From a checkpoint of a small mixture-of-experts model trained on Wikipedia: 128 experts in each of 5 layers, 538M tokens.
Below are experts of layer 7 (counted from 0) of a mixture-of-experts language model. Rows are named router (the router's row for the expert), up (a neuron's input weights, with its number) and show model dimensions 0-127. Each number is 128 + 24 x the weight over its row's rms, rounded and kept within 0 to 255. Numbers have three digits each.
Before each expert's rows: a language model's description of what the expert responds to. This comes from a sample of Wikipedia text that the model never trained on.

# expert 42
Three-letter country codes and their pieces in sports result tables and lists, such as USA, ITA, UKR, FIN, plus paragraph breaks.
router:117117159092109167114172144103117093131156098177177132142111175121109131135115120109177123143121164105126116144093140132112118137082137126151126131139130155111113119135115098136109164107131100123135143110099065121123146147135178136151082133110128084082128157115125135093136128099172129099136131126124103077096088119095116133116130209166107150122105114131147129136167165108115150144161
up0:108119133118184103113091134166141144110129145168124150113157106121125131124107126138091145159100160144117174070099136120141147114163136131149144130161116141174181130174145116164140140108110073107128125121117092090120110158096096148156120112118147141144087096145093148109097059170149107148121123149162155108126120150102147120104129133136173154105160105144176103152098103096151084162149
up1:158133166106130120158133151134130097155126135171090152097130156154066140107129145126136136121147159149125101101126134204086128100151179149143085158141097127105089105143121104118116122105114118110126126112092124133118143136132134128115111125110139116126187120136153152105112127127099144092155152105129100078133136125117147131102114174116111169160132128133156140133115179116146173122061
up2:110132136138123161108114124143133108124091090139133157088107121119142140173134065107123194092137122136142119112099153156114086114112123146097109140142132174107100134130135111170113150115139093108111079158117115149153142127135128147115122144129132118137153151153120098179147155133137158123131168121094117150162109133105139117085103113126103129128109156129129097131138133104130128083127
up3:132137123114083122111155102127112146145131110170146117133123125113168125180100137101136091127059098123119177113136099086178167173131109137173168119156094122123135114119139120152147130110160143147100111123115121118132106141145149128156127145146095123132129140132135162103116133110126108120133142120139100158117102131124104094146124089143136130145136134159099176113125107121135146125144
up4:178109123102107126132132133150151085145125162104134057139104128113100152094103159080111128091143151132109133106134104126148152117150129152177120134161079117152150125117112148142091151138162105153147133128151079101142114125093150094203128152146132177116137129129132103121096117139161122127136104128154095124094138113133149119166164152140103125113139124166068093194154090136134089114155
up5:120121127095142157115125152111132123108127120132134109155162110098120090111147127063147169109105159152118094159109138083112146134114118088123097137135130100136099090112141145138136130095102139129117142118064126115111116143116120100172126097106135131130113131126140137098114138113157143088130137074153103132124082094159135108121169113182125111150111143136117102133124124115146130160167
up6:160156199145146126106170149108113068079146105156137137122140127154074062169121173103132110126154154124157150147137132112111085117119122140095125094134132100141126135081120153128124140118155121173101136141109150170174139124125174113136080107083117091180144129155134144122167097124132143101129151112137137108079116111160126125149166152109122129138109086112104123126094129155131133170199
up7:150120129180093103131110138153154132096123132128138115156125152176118119150169102105161099133115175107183146103152113126133107128125092147142147107137076129104122146152100113157115158196108101135123139146117105095136123140121112147155099102132075110118095166100140108165124082156147106116133137088106122135121112151152107122176101134075123103188100169100136168136181102155121211140135
up8:116100161051115153137122134141151132152104124132121098110141133160131150100166118132130109096114098164147164121129108121132145139121156123149143122170092121119098105145129093116133132141099111129126139107160092141108152142109135167177133121165104080135082131141103113152168124137135107107091105145162115089139138164132140119058115172177149147132146126164142176083152148111140134087157
up9:129133130147097111147087121127124100153144107133108163145133130138095139130142113137153098111167098174104145137112142118119105086100131112116144123097117146131164130140121089115164147163066105126121111128110136127154144145076145120153156095164132097149119101078106105154116073138092136109160105120120139147149151098115091122145141155104137143148152092076112135123151110140128097113116
up10:152154140147104185124087149128165120175120117084115116121096171120121132145116115114130121138129121179093139131054123164122141134150129123163141103118093149102149153155096134114129119114133161121158151130126123143092129179139138099150087106122146117093158105156133128130134114135151107093116118136117088125138134147112110163116154151122113152108127144141103136108112168139128093129117
up11:157058140133144148125102087126126112163102132126158113139165170151105137138104172075185182156126139090127109121132071147125145122098089062145097140118124112140156135105131111119127133135103102105142138121119125143121099099150163140164123156120116108116140133088152120134153127124120142128163126127134110082180101104081092148148121173155126118133117130093116106133143108141113098143180
up12:164082114101131133121143110101088073169089081156108168120109119153108121136130100143138129137124145111137092117152111126148154114086116113169140163126103134137153128106104138130122133113155150070139132129130153132144145159154118157125158138144124096108123132160149128118114129153105160111125153100141121129095128162134121083133104160180163114111149090157143108116098121128122117076115
up13:111133132110135198133114171115131126185104134153170144131154134137110121100143169145160116160119159160109144107156149115094104123144152174139070129116151138103111143154186117137134157154146096108136159137123096115110144130140098115079124132121127146128151085098152137152111123086116095158117146145132146106120124138099163111124130124117129118149115082110145106106104075094152073136145
up14:117135123117151088110192118124155066159144126196123150152130114135166207105120095128121135115179140102107144126138110112091133136144127106130136097130127122139159144140125097143116115092116147122160144108125123149167117159135158145126176110101108099097140142138125177128151106107110155114084137144105112145125082145123106174089115142137109164137140084139135137116105132122122125133122
up15:133150148105130099120096148127144133129166108137128105144122078159081130132123147148169119150117115146132107095110139120091097136122111120121091098124098138095122144108139152173125136147111131105129114119117126108171127114106099128124117158133130112058105168150125101163114115139165155125134172119139138155083097145118147125137127100120155144168137137114132161187155137135133133107151

# expert 50
Numerals, Roman numerals and number words naming routes, leagues, codes and scores, such as route 98, AR 105, League One, II.
router:105108160108134124117125111135118091105160088142141090139117186119110126151102127090140099132135152087147114134128126113114096134065107103149124142082138161129114155123095114150126145131123131163143086131121104152132141138115111158124128152105152075082115138118062138103145159142154133138153152130096106110102144083126095137142082159156125158072128111141142111140104131118155134120155
up1:140155166182135131169124165089136083144082107097140108075123128151081154114141130134175125143116114148133106130135113126157114136127169163163136167105084107143134143124112155152116182117153151132134117150143139109150113137142123088069133125102144120117148134109171109157097190131152133140154068145101151156134125154108124146137141103114161112119118143106140103148170139147112108150106
up2:121124150122136142141127125135183099141102127129143144141152152135160113119108144128116120139133130093134147109147149127148085127128125119143135129127094181129117125135102144105113158161121143138104133104109156125156114112125097150161120169102132109098120131076093103122163157120193142083140139163123110132136136088158184141134113141120139133098070133134111118136188143085132131103115
up3:124145164193154104151164140155078104112141100086165148110136107129104121160154072111158128128135126076119108165145135100100114103107157142158175146121092144105140147110123137084151133116089152118173110120132136113141098143117089129139136115111127138172103096144143171087138174171125102139158150129121131155126132125072121120125120136109121107118141152143149153110140109112161138098114
up4:106141115122090076151140078126107152114146149131087107113083149118152155165112144122121114171186103135169155143135134106108182153112136137152108146118140154118140151143117116121120090120105140164146132139108132144145171163188077130143106160158131123138107143126097122119105143135171145167114140110116090114118141152073098144102107108140137116114139107138111126153162138118142123157151
up5:101123149143135131125151125150055131139163096137095119168114073148131107141120141134139138165110148129127130129155144153136112107110139136139090122119123125158086154144135124137105169119137151145117135121086128117124139155131161135096135141085137133129179127126174133150162136123121144119142178076110128145142084153110086131134173140117125123057147128189118106145128101136132151134185
up6:132142121120110116079109074142149116164119141152146148146136145090133145113142151141131109134112172115141156149090109167156154136175141109132107137116143138083197099097097142152131127129125143104161121106130114128107129155100089102162148120147126111112123121095119138128116174140106118134139095144145133091148106148133130138133109143172139127110144096147109104156131113103099116164136
up7:141179136147131152104159153130096124109152137093132079086104093157123132116077153126145122125079145138139073124142084107123083104080154148118130130095106126166120102095078128089140127134112129160133105130107118129115181120141076135103142134152163128090200096116125154138160164129156118129111121138115116118161147124121130140180128133130063171105142113155165142174160124119134136111122
up8:144128156093132121130110165156151116151129114089110105085132109155102111143099112107130110136092153105086119123098101110136105124133120148127160129139086115152148129165078105143104153152126112096122124130109092127171160110108101134135117161068140102088151150145161132128109120104157118112137101165146093154108113172077129106185149072155103110161119115158145153133138113134171157121121
up9:113097142133109115118097156132106152149111128158125123116097124095136110120119084151125129117174123149131149169157115162114139107100113117135118132142151086144134106184149118128141104135116080098131124132097112085143147168128137172081134119098138119154095177132094156104150106152133163063097116112132092130136108113122126168118143150119136081114155082130131125119156131109193099130113
up10:136111126152170137127118135133089142081119110093087134147158175148110116135108170104102082185141138116153119101138160122090140151107139105147116172126129123156130121165102123141141097123093113132093135112147094099136139132133107111141128115158122118171130133063087122138134167141121126103152162128145151136076116099121104144135124177123103151122116166164149093192135106164084117151095
up11:134133082158110130144123110116140082092129120145124074135125102133173125158143180145127128085185131109155158097141156165124147128133132142111119134118176168119131118111136098137104156083118139092103119166115112103092072133115145125140112125134102114121152154103141110126150138111128124139125106127186123109151116214120144121116080158142138137163096124125116133104088135127124149144134
up12:107112093148094128153137113098123118093146133150119101120112168155146138141113106087084099131145130111141131152129092171120136111112145122102157157119122136128144127139088117130118123143129082141123113110110103171111091118093119176135142131138095091108157112129149127140174189105151128155120143127143139113107200137123162156105093132132138128150153113141089162146131098089140127205152
up13:125121148126108146102111142083119088115152061159109085138094100162142078125138099077148127126108150091107144111084120151156109150130158155134168086170134115141133102115144130123082130151152144093122144140164124126155159136138154156121121118134061128105132107133162132139125122144128116135156123117127165130149153143115129096125130133158097115137111124142124134150115134150131123140105
up14:106119134102123178058171112148130113140182143112115125109066162116092135103117134132098141100072119128132104139116089097175159156129149147115121089130112071140126123107133135115133125175129122097093166135094127118124137173148122121137140119147131103069135112122116150120104095119135142094159077127160102150121128150112152100147116130141137125137112107135138141134177112140132103086125
up15:122101141126073128146136118121154083131148061150081134142110137133071114155160157146147093107150143160151101093156123100092099145127098173144086122129129131133140134115130119144107130121140107092106131110128164128101140098138196115129129150139090112114110109122094101127129132119122131109146085105130089100099105122120165154143154134151109102094115076126176144114094152116139137104133
up16:140123159161121110079152119046148099099133123060142109125085125122127097132145120130097108120104125143120096119112156106121104118110138171110112124174153162132138106124142099126122126089173103132128124121130055151123165144120107120128109102140105138141139136145160115139170176158151082154142113168130176106132142122162162139144142125109096094171125136144133116146109140120112136143140

# expert 46
Single digits such as 0, 1, 2 in table cells, scores and counts, and the first digit of years, e.g. 1 point.
router:104137135077097137159165130100132088141143091149134105121116123127114142159102125091150088123135206125153122143115129122100134145083129105148127148125124139133118148134119111139087140141108113146173127114134117122121120139130149153136107164109139098093108150079096140118145162093143149125141138137093080117123111095114099125180131128171109171145113097139131120159139133074124123126152
up1:093126157139138094094113117166089128113153106131138114143103125122128124153099097107115176164110155102125122189148129158112152141139106147112144147133115173159101119135105091151116111120107102141175122115133113126088098136122115187153187128123106143171119126112134147122127159121155150162143137128117059136162145146155147143110113139114158137091138112119107154135138117107102111119115
up2:089110106145130149122133133162149115112113170152129139081148144144125125204127113158134156128114152139150162164147107116151132088083127108141104094127113155110104111138111112138116135131110160140158120110122097143132165128148142134129171110111099155142061161154131120147126093129096126090131113129095056098122124155122159145138131141141091101125108137131092077135131133141099117081148
up3:145107116106112153128115129114145124114107109145148092135136138137166121090166164135107093166094133152150120110124094114152107108165128163114104086131100105133129136104126099133138145165097102126098165110122111083149133169097090108158099151140113128079141128094137152109151143123113127132155074151129145116166117121144144132164123170129075168162124129151136134168177168104100106074138
up4:151161153064135161121136146141133107095069133145108145145122153107129139130123130132125125109127108138108125142136114150128129098103129129066129111173119134150144102148112129133129119131152142097166090120196089124110120141125080168141129106118096115142153120151110134088155138088114134129141084102129146128128096162162177148123095124164145129087105112125145145134156123111099149128135
up5:087136143101094125132127120124119102157103104127118151074134072134105140089142171135164136112115127124163108140077087118147108178127104090132145107136129094117136135167147166111156133137113169142139099125084128103153100099094110140138158129146116199109143119159138145102119100098144136093138109099111142160111140137119131106130138120100111147137107079136141116137129167096108162157139
up6:116120092147127133148123161172169137118174125176148122134129132108137152149159153038138141089149169103083135175185136131105123084118127088077110069157117096120136156144124148105120170178106107115128144170138152117167107107147150151140116136114137130107128136117132124100109147098112115114118139126130079099107149136141154132129153126157114162094101099130101110120120112070149135154144
up7:153113087100107129147129143108142108098127112104147107074110160135161103128127176169138167155177133167134136126127174130131159179114140146095107110131169096134118143150109098118103120124107156117127128108102111123148116138126112091140130099098127115108132107114150139134180102109141121095145104169146115159142120111075104115123103100132147098153154164120132126106184113128153146128132
up8:119093174121137155108118130136099099108126076159124117117158148122129158127142115115148140167125138090154119091095121103119124141135153142135069156132135153078155109118140156128112084126118137150156124144146165131114163133145076126165125140155069088113080130107107139177131179122124081142150135100130110153160128114111127116149148105168129140132114122127125095131138117132124107144126
up9:099116118185103153106135119111098149172105136144134076199133111124122125111127116110100140065122151107098153125138102158104118114143111134139114097128151170095109131071141185157141094123137098143160116104127074147128096215133108158137144087105151127119083119115133096114110137134118150139128141095145139086162150142128168127148130134131137137109195099120104131109117126144184115135134
up10:124145118113132143076120106111135142141151134124097124127125110121141142111100103148119117164155167152168075138094091149125104146121081134126099121135122155136109153120148122157120161155088148096148097120137166124099115177127158121110118162110144134118124165125114099120126131127156183150130150093107110097108135161113083116104175129105111156154153072115129141099132167162173159131124
up11:132149144182109177085103151151159093130120083112146117098097134142121141157131145109111084116106138138140141124090087115133151159116106094131143110141106164127136151163155144151130149186141155133111097119120127110115154132133147101126120097094124133116186124160114122096156146118144100078142110092135103148132111135147118130175142194140148141157102135137109102100128121135093104138147
up12:114096109125139107122135154149098140045148151102165137091101086149140125172135154105131114116114102144136132125119111132150160129127151142132083153146105113150109109101127131156156100126133170134099098137119130109127164141101080136117160101073142133156168131151135133062149119099130122117092130125129117117093150108074110143149118077138110129151122143142184119132170134119153173137143
up13:123130098134111163117126151118135113140087101154150115161102081118145145145129123118102099096161149107112159149148153144101160111155118115121094123116160174103129088096140146162136148121129138163138166141126124130116127166121164108110172131147137100116156143127097129125161123140145138139137109053139167141100135100126121112128151110153123127145129109116106129140140110091181135143137
up14:140170130165161098115145108130097164170137101122140097108131085111134115132136135125128085144128160143145110126115114118160125135061104093119135132151108126154112174146106136149143155134117131146140123106079093111168138101128133133136086139114136093112148099075110077111115143124139131107149153108132146146144120108159097136124075167167118140174103110101128163160114152133136092144115
up15:158155123139156139140128067117141110151124113120112121103092114104092159145094099151148124132123146139157135141164106166102103124179129153121096141160120157099106097113094137145100152151132122152124120103110122117093149175188147153151159175119143112097129116114178062138120127083149161144131118126093114111125135123068103110142145132114114122142138099108161129119146149129156111159148
up16:132151133103078125138131148142149117137120133111155093142134183136081142129155173115145134148148111100159087109185072154116127125124129126140127144135122149113076127139133132131141156126151113155151097132071118097127142114120114131124100137116121147114106150116113129102153155108156146154133085118088130144133134186142117186104164195098170132118161074101178116123088125125119144091117

# expert 36
Uppercase letters and letter pairs inside acronyms and codes, such as HiRISE, SFSR, IndyCar, INC, IIFA.
router:114100143123077132129146141134126069097129071162159111142098181087134156175110122133169109155147135090136124149123110101092076130085113114178114156066147140124118142164101104142136156112108119159145100109113119149148170154127156158154102136124105115119128179111088101117153141099156131121125157124111097090117086088111125107132102150173133141099111086119168138129120133126137139121148
up1:120143136088144104119104096147113100144171128088137134151105133124125124143151122141132147116185090092136102131125131132113110160133136121104066172100112128159093110166137152157131126090139102147129161144131104166110115185120118134092162128117137154166109131135122117131166142141150098106111122139099109118131105138091146128156169113111117186136121091159099113115127108125148111096159
up2:150102099105134099182127115121145123113141149110164139068092084149125158190133134083146128130126157152119151115106122114163119126138117160111118127134128153146169144158106119138132161111109145105132102131070176151130141155115144144170138093182154138118182141106124109127156185108162148164116132158129120099150082137126169128123137117135110085089154102129130107122124126144158140132116
up3:092077121137054129124158138142111117148109115159146122125100118122135139141093140122117162112127132093104116121143119090083118179123107112168140100176124162140178108153135093138131122122144110191124125134133133102111126145134145114192185112099105169080115166088105134112161100119169123115093164101134155159136137153106136125156124137129064092095088148184110114172132140141126158114132
up4:105131125138090099137115117192162172119125121130137123107118094122152084120144128133128098133162142131091132135104140115166076128112091110148159126163107132137107103152122130136115098156101116133117119110095110152144126122155141150139120113101109153132114154120117129105132126113132090101147114129129127143108111150140184096171110151111155121136088120132114111151111123123103139093136
up5:150108162088135121140101139108131124109108146109099100141140151152109102153156186111135091136085147113067083141118160083145086162123133150122132083126107134147152139106098101120118126188098139105107120099142134099136118167108108131114133137181145127142145147121152149146106146133180101106124078118097124106140154103166105153170111105125089127098130133131135115164127137143117144149088
up6:124102097104111127068151125139139167101095119040182126151118116089114152129102097139143111135144103133135135138110135148162130103143111154128140150095127185181172071141124135113144146156135131098129110132139086125111145159107097133143124131090132113133120142152070083140160137107134141125106170158133175145137146111134124146140097147113118089115111127140157142127124126103149139125147
up7:117116152144149090085122141154097113096112131104144168148102133124142116142099131143166125107103132098120103121120145096145106119194111117126114161152100146104158115144153147095120164089100146115167082162119122122142115155098134147108129133125178205168116146093103075112143144101118148077117104125120111149148124132099148107166149160133140097116142137175119134133123145106167130152079
up8:154103110128084145109110110101128108134149151123095170146122132140109147142137145096158146094144165142143137123141158144148110102113154103124153126121068125161103154134154113155115093135127132117141104105121129160078109146135148115102165101145123073065118154133123140110109148107145144101114092132153131127132096114124160121096154187137144132133152107138089141148140145176136168074154
up9:124129117145127113166154120117100079116112126131117138114139134110149160152104134110110157130141084147130122119102151189111143151125167124096163132094110114133070069092117119127127094070122102150166110121123109108132100131163139113090116150120173123134155130070116152147096113161083122141159132107132133073084118123091088124144114158100159121093135183081106144131102090127124140145109
up10:133150121144098109112095166151109158103098097129100130158125150101118108099128144132160140146117112104129130104103132113111084121126166084093130142114134120150120160140116106152123156109107107120150102097112139113153084154117125122175138094127151128135135195084090108123128157100115159088158118115116139109102108125157173120076084127122124145125128114138152154133108145145137147124116
up11:131121147093126140070136171120106129142132112103166121115151136102128143162151140143085098112101135145106102164060145120108166122128138124169100148122125150155100099134151119118090140107158109146149137103165119115108152178194138139117087158141134117135111119087132078142136154092137112107159116117137117096162122126114144151127142128137100153135120106121135143142101126113114120134116
up12:126094129175113113103110079101122159099108159122131143081095150140149150115110143099175137112146146112111120157126141113119111122171114142115139154123127136141096150145103122148112128114161105127124135148067127161113103108133130144108118130135158110153126173102117103123139166126129097127132091110110155132135087118147141137136160159166110139160145139162147117141111106120109135131145
up13:172112122166113126079120122121131131120152134129130111097145159147147114168125125132138104127172145152097105134102138108101139086090141112138173119155157153118100122119091104115178175096103104118085134126149164132138144149142095136116136089119092114116126099135119116074202150127146126083111172167161145153120126142115131155102113161137081142149140117146131074125142111183141138120096
up14:160118125132114186119184134121151106099093131170130141111114153134199114140166144117120121086137078087079105133123124121140118145106133145143097137121084147161132176156130114116098120169098115133102082091149128120107130131142141112122153105147134117132114128132120137148100139087113112103132102116115137099149104153119130072126129129116128107178141170183116100144176144133122121128122
up15:116117124161058148126132147127095101145110048149132088173101140090146151139111071122112143132165111125138124130117105111114118120077111129122148147122139125144118155111092153157157132085105124093160108126098101131132123132113131108118125120143157108135125143167092128140137086139176124158154193129140126111113073143107139132131144176143114156148158103136151146123119128118166137082116
up16:146118144169124095124153141117065155104148133113123141115122099106138138106121129126143132140144152129130094168125097133161151118092107120176139180127129165096147149145121140163142127082140182091129063117107147133081118109141112128184092116151114129075099135126139122120121144135129110147131138126159136102135166097150114123113158119151109130122132146117109105123148160135145149133102

# expert 54
Paragraph breaks, list dashes, coordinate separators, and word endings like Metacritic, Female, Male in tables and short lines.
router:104137149126121125158126161134089116121138114135139101133113150126100156116098130102126075151144171124181103139119126106134136132107138113168129168111083151142074143148109109136142147127124101157149112129122118113140169141106157168170126133093140116112136152103118094113141137079122128121150158142074101102104123145140130095124107134105133141093131090154134130160115144106130184087132
up0:133140180136146108105144119125125134134158152180123135093128129075146148107112121130104151113147160156120159142131120122148113158096140133085165150127139151144173114173115138132077125088135136200166105168079097143129138116139108119088109127154148126077164079135147162121133118099126077145152161171148127102107107125100110123148152131097102129081115141133161113128151120178113130128146
up1:126155090125124147115141183124108111077114130144154128139125097119109143147142137123135129160156184123132130154133132161106136108060113095140116114174137121120100186126138143156097147194149133129111151136127110110136147163096131115154133082088146101163118136131125168088099144118135098152141168132132110128125173178150111111107093151098136106133097107161172123165095160132100165136113
up2:100113159167175107141105155157098104151119150154135141149139170110153130118096106104160117143124131110143102128084134120083142127103182101136131147149116135123135166114107149144161146137086106142131131137090097125134170136142117121127099111124136104136163097147115131166122124150099150095129133118128137128093132101167119107101134129120118149152144126179134097152141128100098196125145
up3:097148103124154112095097112176133112101144077081162121096165160126069105183124106130121107130132109111134084132131110128091125119130160159171151138150137128147162116144097151101106143078102165106115144112147134111147150118164145082128136102138099113145124153163164125121119105108156146095150140099145142110141131148129109101152137133140110143170122082156164092133110139174135144134123
up4:142113145123126109151137150150114132116141115108107109140114129100140135136144098124127116145118190076120104165108108127165134166160086137137131114159105126148104119088090151138055129141107122080101102137110117103105152153128146088166132136111156169122136130128134158123118146098142157114161145142123135129132107131156147102110114143100159141137128086102141139152150163118161147103092
up5:127066113110118109096126124158151092097195094108167150162088104134070109100122124125070113074139130137126123118153133109136143138116151155138104122140146144201152102109124112167113138132113127088133158153096129076099114150125115125142149089135099108097119109139119159070145111095153121096090087137125118130112132152079157151122125144153135115153113103137154108168132127096102154125120
up6:090125096126113116104144074163110136114105092130171153155127168136153075115083139136112146103159099099167153185150120136102146144155123120153162150170102152132128088080139132167123106125107135148155095128148085165139145078126109130175163136135107128145153162129140133144160162076109128126154158109126146141127147159128108117114118127115130124118082082109157134133130116085128137072140
up7:091157124161171112132112131138126165097156132145140122147122126103125115141102136175144117177106141091153090096108091180083068129095111174130163149139139133099115075118098101113091156182134114140116141115156129145106147122132159161115140124117127144113145146119160131109096114114136144100151100124123112146135164145162111111135145098117091101103137112105099093118147129069126122154067
up8:075144123149130120121138145113165112082171119123140137102154128139132147125086108114109085113172145115117073098134158145126127090128105122161145161115138154172091145171170127121184152135093173146136093124130119137136102108103118128143126115079150136143130166113132124152128151130106141103163165117129090099129092108138088142120124085150128105139110123119108121062095151155162144151112
up9:120108174181103134109142113148161114189115116145144105147156120111099122105085090116188133127139151132134164103141118119122098118106177069146167142149131168152133148123131137137074120100118110139134139125160144098129136080152140154143133099112135135122144154118130160142137107116098119129163125104100112151137102115120140080102095159132129102121107149095117147156109134058147132140112
up10:125113134110151117149139164115133111086131062127141130138126149174125104093059171121116079151140148115128128166148120126085116189135114115092138148118115111145099129112124103125122137138102134133120091157127143120127159159143112103153099119106168135148106114090120119124128104139135084105153136136115095106148137154082123132181097116122127171128141121094144114184130129117113135134108
up11:102114112102094135130158125132134136144100070126150075189147129126084138126095119112120115118144181139127150124176124094122113103155188175118118107131104109120117138138122151159108105121111128108124107094128134109130125165093160132145097136122149111132139151149167092115127122166154145154112117147085118127106113144074149118162144137167097139152119112134147138092124164159099151124142
up12:114140140112155172134072128124129114121117118159111100112154131098111141106147145116113098117103149131127128085075090136129143101091123142137107109116137103162111131159106127146122143141090135110084131170148132137150129145111104141135141103070185133139130110126124108100127134142115076135136110112139090162105122176104095106136136127113157125127084118175157110109157145124107133152169
up13:113151169133151157124095090141083142134102115130074110117134113152131137126074167127143124134111172127141128130123095110107128120118113132123093123154121187130126151140134158076081153123124128080171153163110105153128157105160101077078109131086152110106143106184129101118143175117168100128121115122173102175135152145130121141099145103136158126158124145150141121092143148122141145116130
up14:113180129136112112094138132122112103060126144139103131141122112073117156099087113138162130156107069140095121125106148118119099076132166098147120147161169112152097152109108114129136134123137137141144158123123118126100138156096140111115110137144155088134151115131125135141132101106158097123133092120097132152112109124156124160114115084150167104122122112084160128078104137154143145140135
up15:116131100158139128070133113110127142119146150114092136099130128127131156136121123150137153141123093141140144121131164084138168165126133120138146180103096105143113096134113141107124150156119182161154094117069114134103113191136117119169125130134179107130128095133125155114154127118127081150175139143160056165130111144144160163147125110135153162149103124121064153149135082140112115119105

# expert 19
Sports competition words and results-table pieces, such as Cup, League, Championship, semi-finals, round, and column headers like W | D | L.
router:121104139087074154116143118108090065157189057154148101155105126153115140135103135115133103140149145111175134183084147130125120127111125118144135136114132139144085118145111129151121136117116114108146133121099121144108151173144150135125097146109116076121124142106123135093141159106144138090117155129108098089093108129099112127148108156191144161115122122129147139174134163103137131133162
up0:168108129093120149164108141156072106124164150134137094122091140121130102177127106120149090162106104128126100119105167136120132139134096127122110114132169152150127156130137149136173147173115088135165123091109082094154105102135113150123139128138131097131080169093102159119108165124090178139150133145153137101117125103132149101115113114119146074092175125150095079169125133105149155142146
up1:118139170107156141158096141133116138139094173104136106125148122171104105134087100130190098116136126149099106135106124104123105102156133129105133136137109141110082104113133144139127094140095130111127143126135094096120093121120117100097128116083118121135145152141076116086149097160099117166143152127126117169137134099122106132087132144151128158167119153081086135188137099158195160157144
up2:117142130129122121123145163144112111150111160105123135165104148109151082147136144122120152104106157156085127130170112120128090210114135115133118090105143111114100096135121131181120166150105117125115123116133155167134127125130162183093121139158147154160102134121129099109110177134104121141115118161111091144138106116109133124118139119140124098081125179148128147111123168134154114114149
up3:084129134087102150106139126078184105137157140087129105109137162145135147138130148071187098132085105142131112096078157155146168127135113164144112124087133157084103143085128143146107177105083128122112150153145114140102140119141121134106083153135091151126105139133123145178128123137123155120155116105140113149120079117096087109086097116150133131128143177107143119130129157143119132123149
up4:104109153116131138124085140109209145117138133127130084169113063116128183096111139088136165156118144120115160097124113123121137168169120114098115129127138146115110075130136129146116151120140083119164107134158117144110154158117146144143136115162114112130108113126093158127128134194125109124138145099108112099124111126136103115147121106107168123130169125117155102150134107140128116112172
up5:093101130127104125126125162121104155127152128142151123110135098178129129108102142124119130130149096134127099136104143138121160122100157129132154138163118178144123150110156116070112182122054136155075147171096147115086119105104111115134119114134128148160102107146146125137148117130108116092171132138117116159134140116128128146010105103127084131084097121108167117113076177078158129135153
up6:147129093110149113131131121094160147094101135115139146127118111101124106147127115137164131109136123169142135128099148127107132129159113115079130118127103145135090144107125153112107103161121115132135129141131144091117163109128115125111143145136162162113129142120135134112130121147180145098105146121100132094103126087153145144132128128140135120110145133103163086130148162096175160116109
up7:128111150139153102098161081131118123135101109141132148123134107170132109152108169086125150106121159176142144106110088141126115108131100111150127136162135112126161177117094139111111126111139190103144144133143106094141115107126114142116118114139104123130125145131118132077136087136114128146148081156116075094100143147124128095076145162134095086126119136129121099127130198104141158069164
up8:132108144122119134128103134129115126141153137121148149162140167137161127116104111138150112137109150075094145161144109067143111120117074156129132143123102146175161088128135151129117116175121122142132143152141092121129116168107136137132127132137117129116113133113162133090121083153166125148117123135108103107159123143133155155131108144140139128131137137155139168141144183142127125118131
up9:104111125167140123140103118137155137175109149122121178108128152122195139141138137126120134088093157121104075155147133167105109154077145137134122129132128085165112128139144111122150134123097115140125152084122086137092148109141133105113125122106117119102125131078150146135124136083135128097104136148086126102146088148114136171161155122112148150129139121145131098110105162075156160135120
up10:157138158139129131104135138111161155130130160135155105132105104132137141124101119106139095095142158130125165135119134121144129128136159101123143108155157122113116149116161168132116123174148080117089133101142089123128123184148092071170079124099127136115159139157148142108126142148150112136125157129136091142116165155123127149099116141147122139130169115131128111164179138108136061106133
up11:132112160149116157137150107134103153144123180138088085121137132133147115180092143172112125128123141083096115134125142122148115148125133144181158141117074113124147127150168124147135132090136131105140080160104114102107119139095127101116152104132115147112100085128101127113138169155104112088133141112139140110161138174133068133138116056134134118150127139139112145107161109091127126145146
up12:136117109138164162108137163095161106123111163117142152096129136114128132153115125123161151132170124100153113135142145095139147097142109130121168149057122111203125101134111139127119111109084121117158136128140123127131135146089143129130098097131161168118086124128068113138146088149136133103111129159149138110133104124120105147119139116165106146131139123119127110070146100110105121146142
up13:122135130136116147164149095120091134152106136121113128126125122145142121138109123139134121125094180135128141127159126131141119131111133153156141141080138170108103137117115079119132086099139119162114119123137160141114127138171117108136131144162113144104102121115146165142106129089119083119121138095153067107111115122156103118161138156163142154159125134100138123130149174151126094168182
up14:142130131060128107126118140128132116152143147086110166085090137120121121101148152130145141148104166136113149134131111129164114116130147126137129067153147095057113102087076142087156162139137138126142128148129108083130176130121131111114114127071147136168159089127151137125113138139138128162117117154114101106171128127114149169145157133127126191108086110126135140116116089134123136128109
up15:111155131107107137124142168134116153144123123156093167107113135134143158115165149125151130102137132114108132122084137131095148177151147098116147142166151109085166112144137170118097093081079148122136136128122129174081107130121124139180136075097122104110121160103118173114130187117173105133109130118138109122125115145095168139156099141152164138098089086127125105109134126121081154145160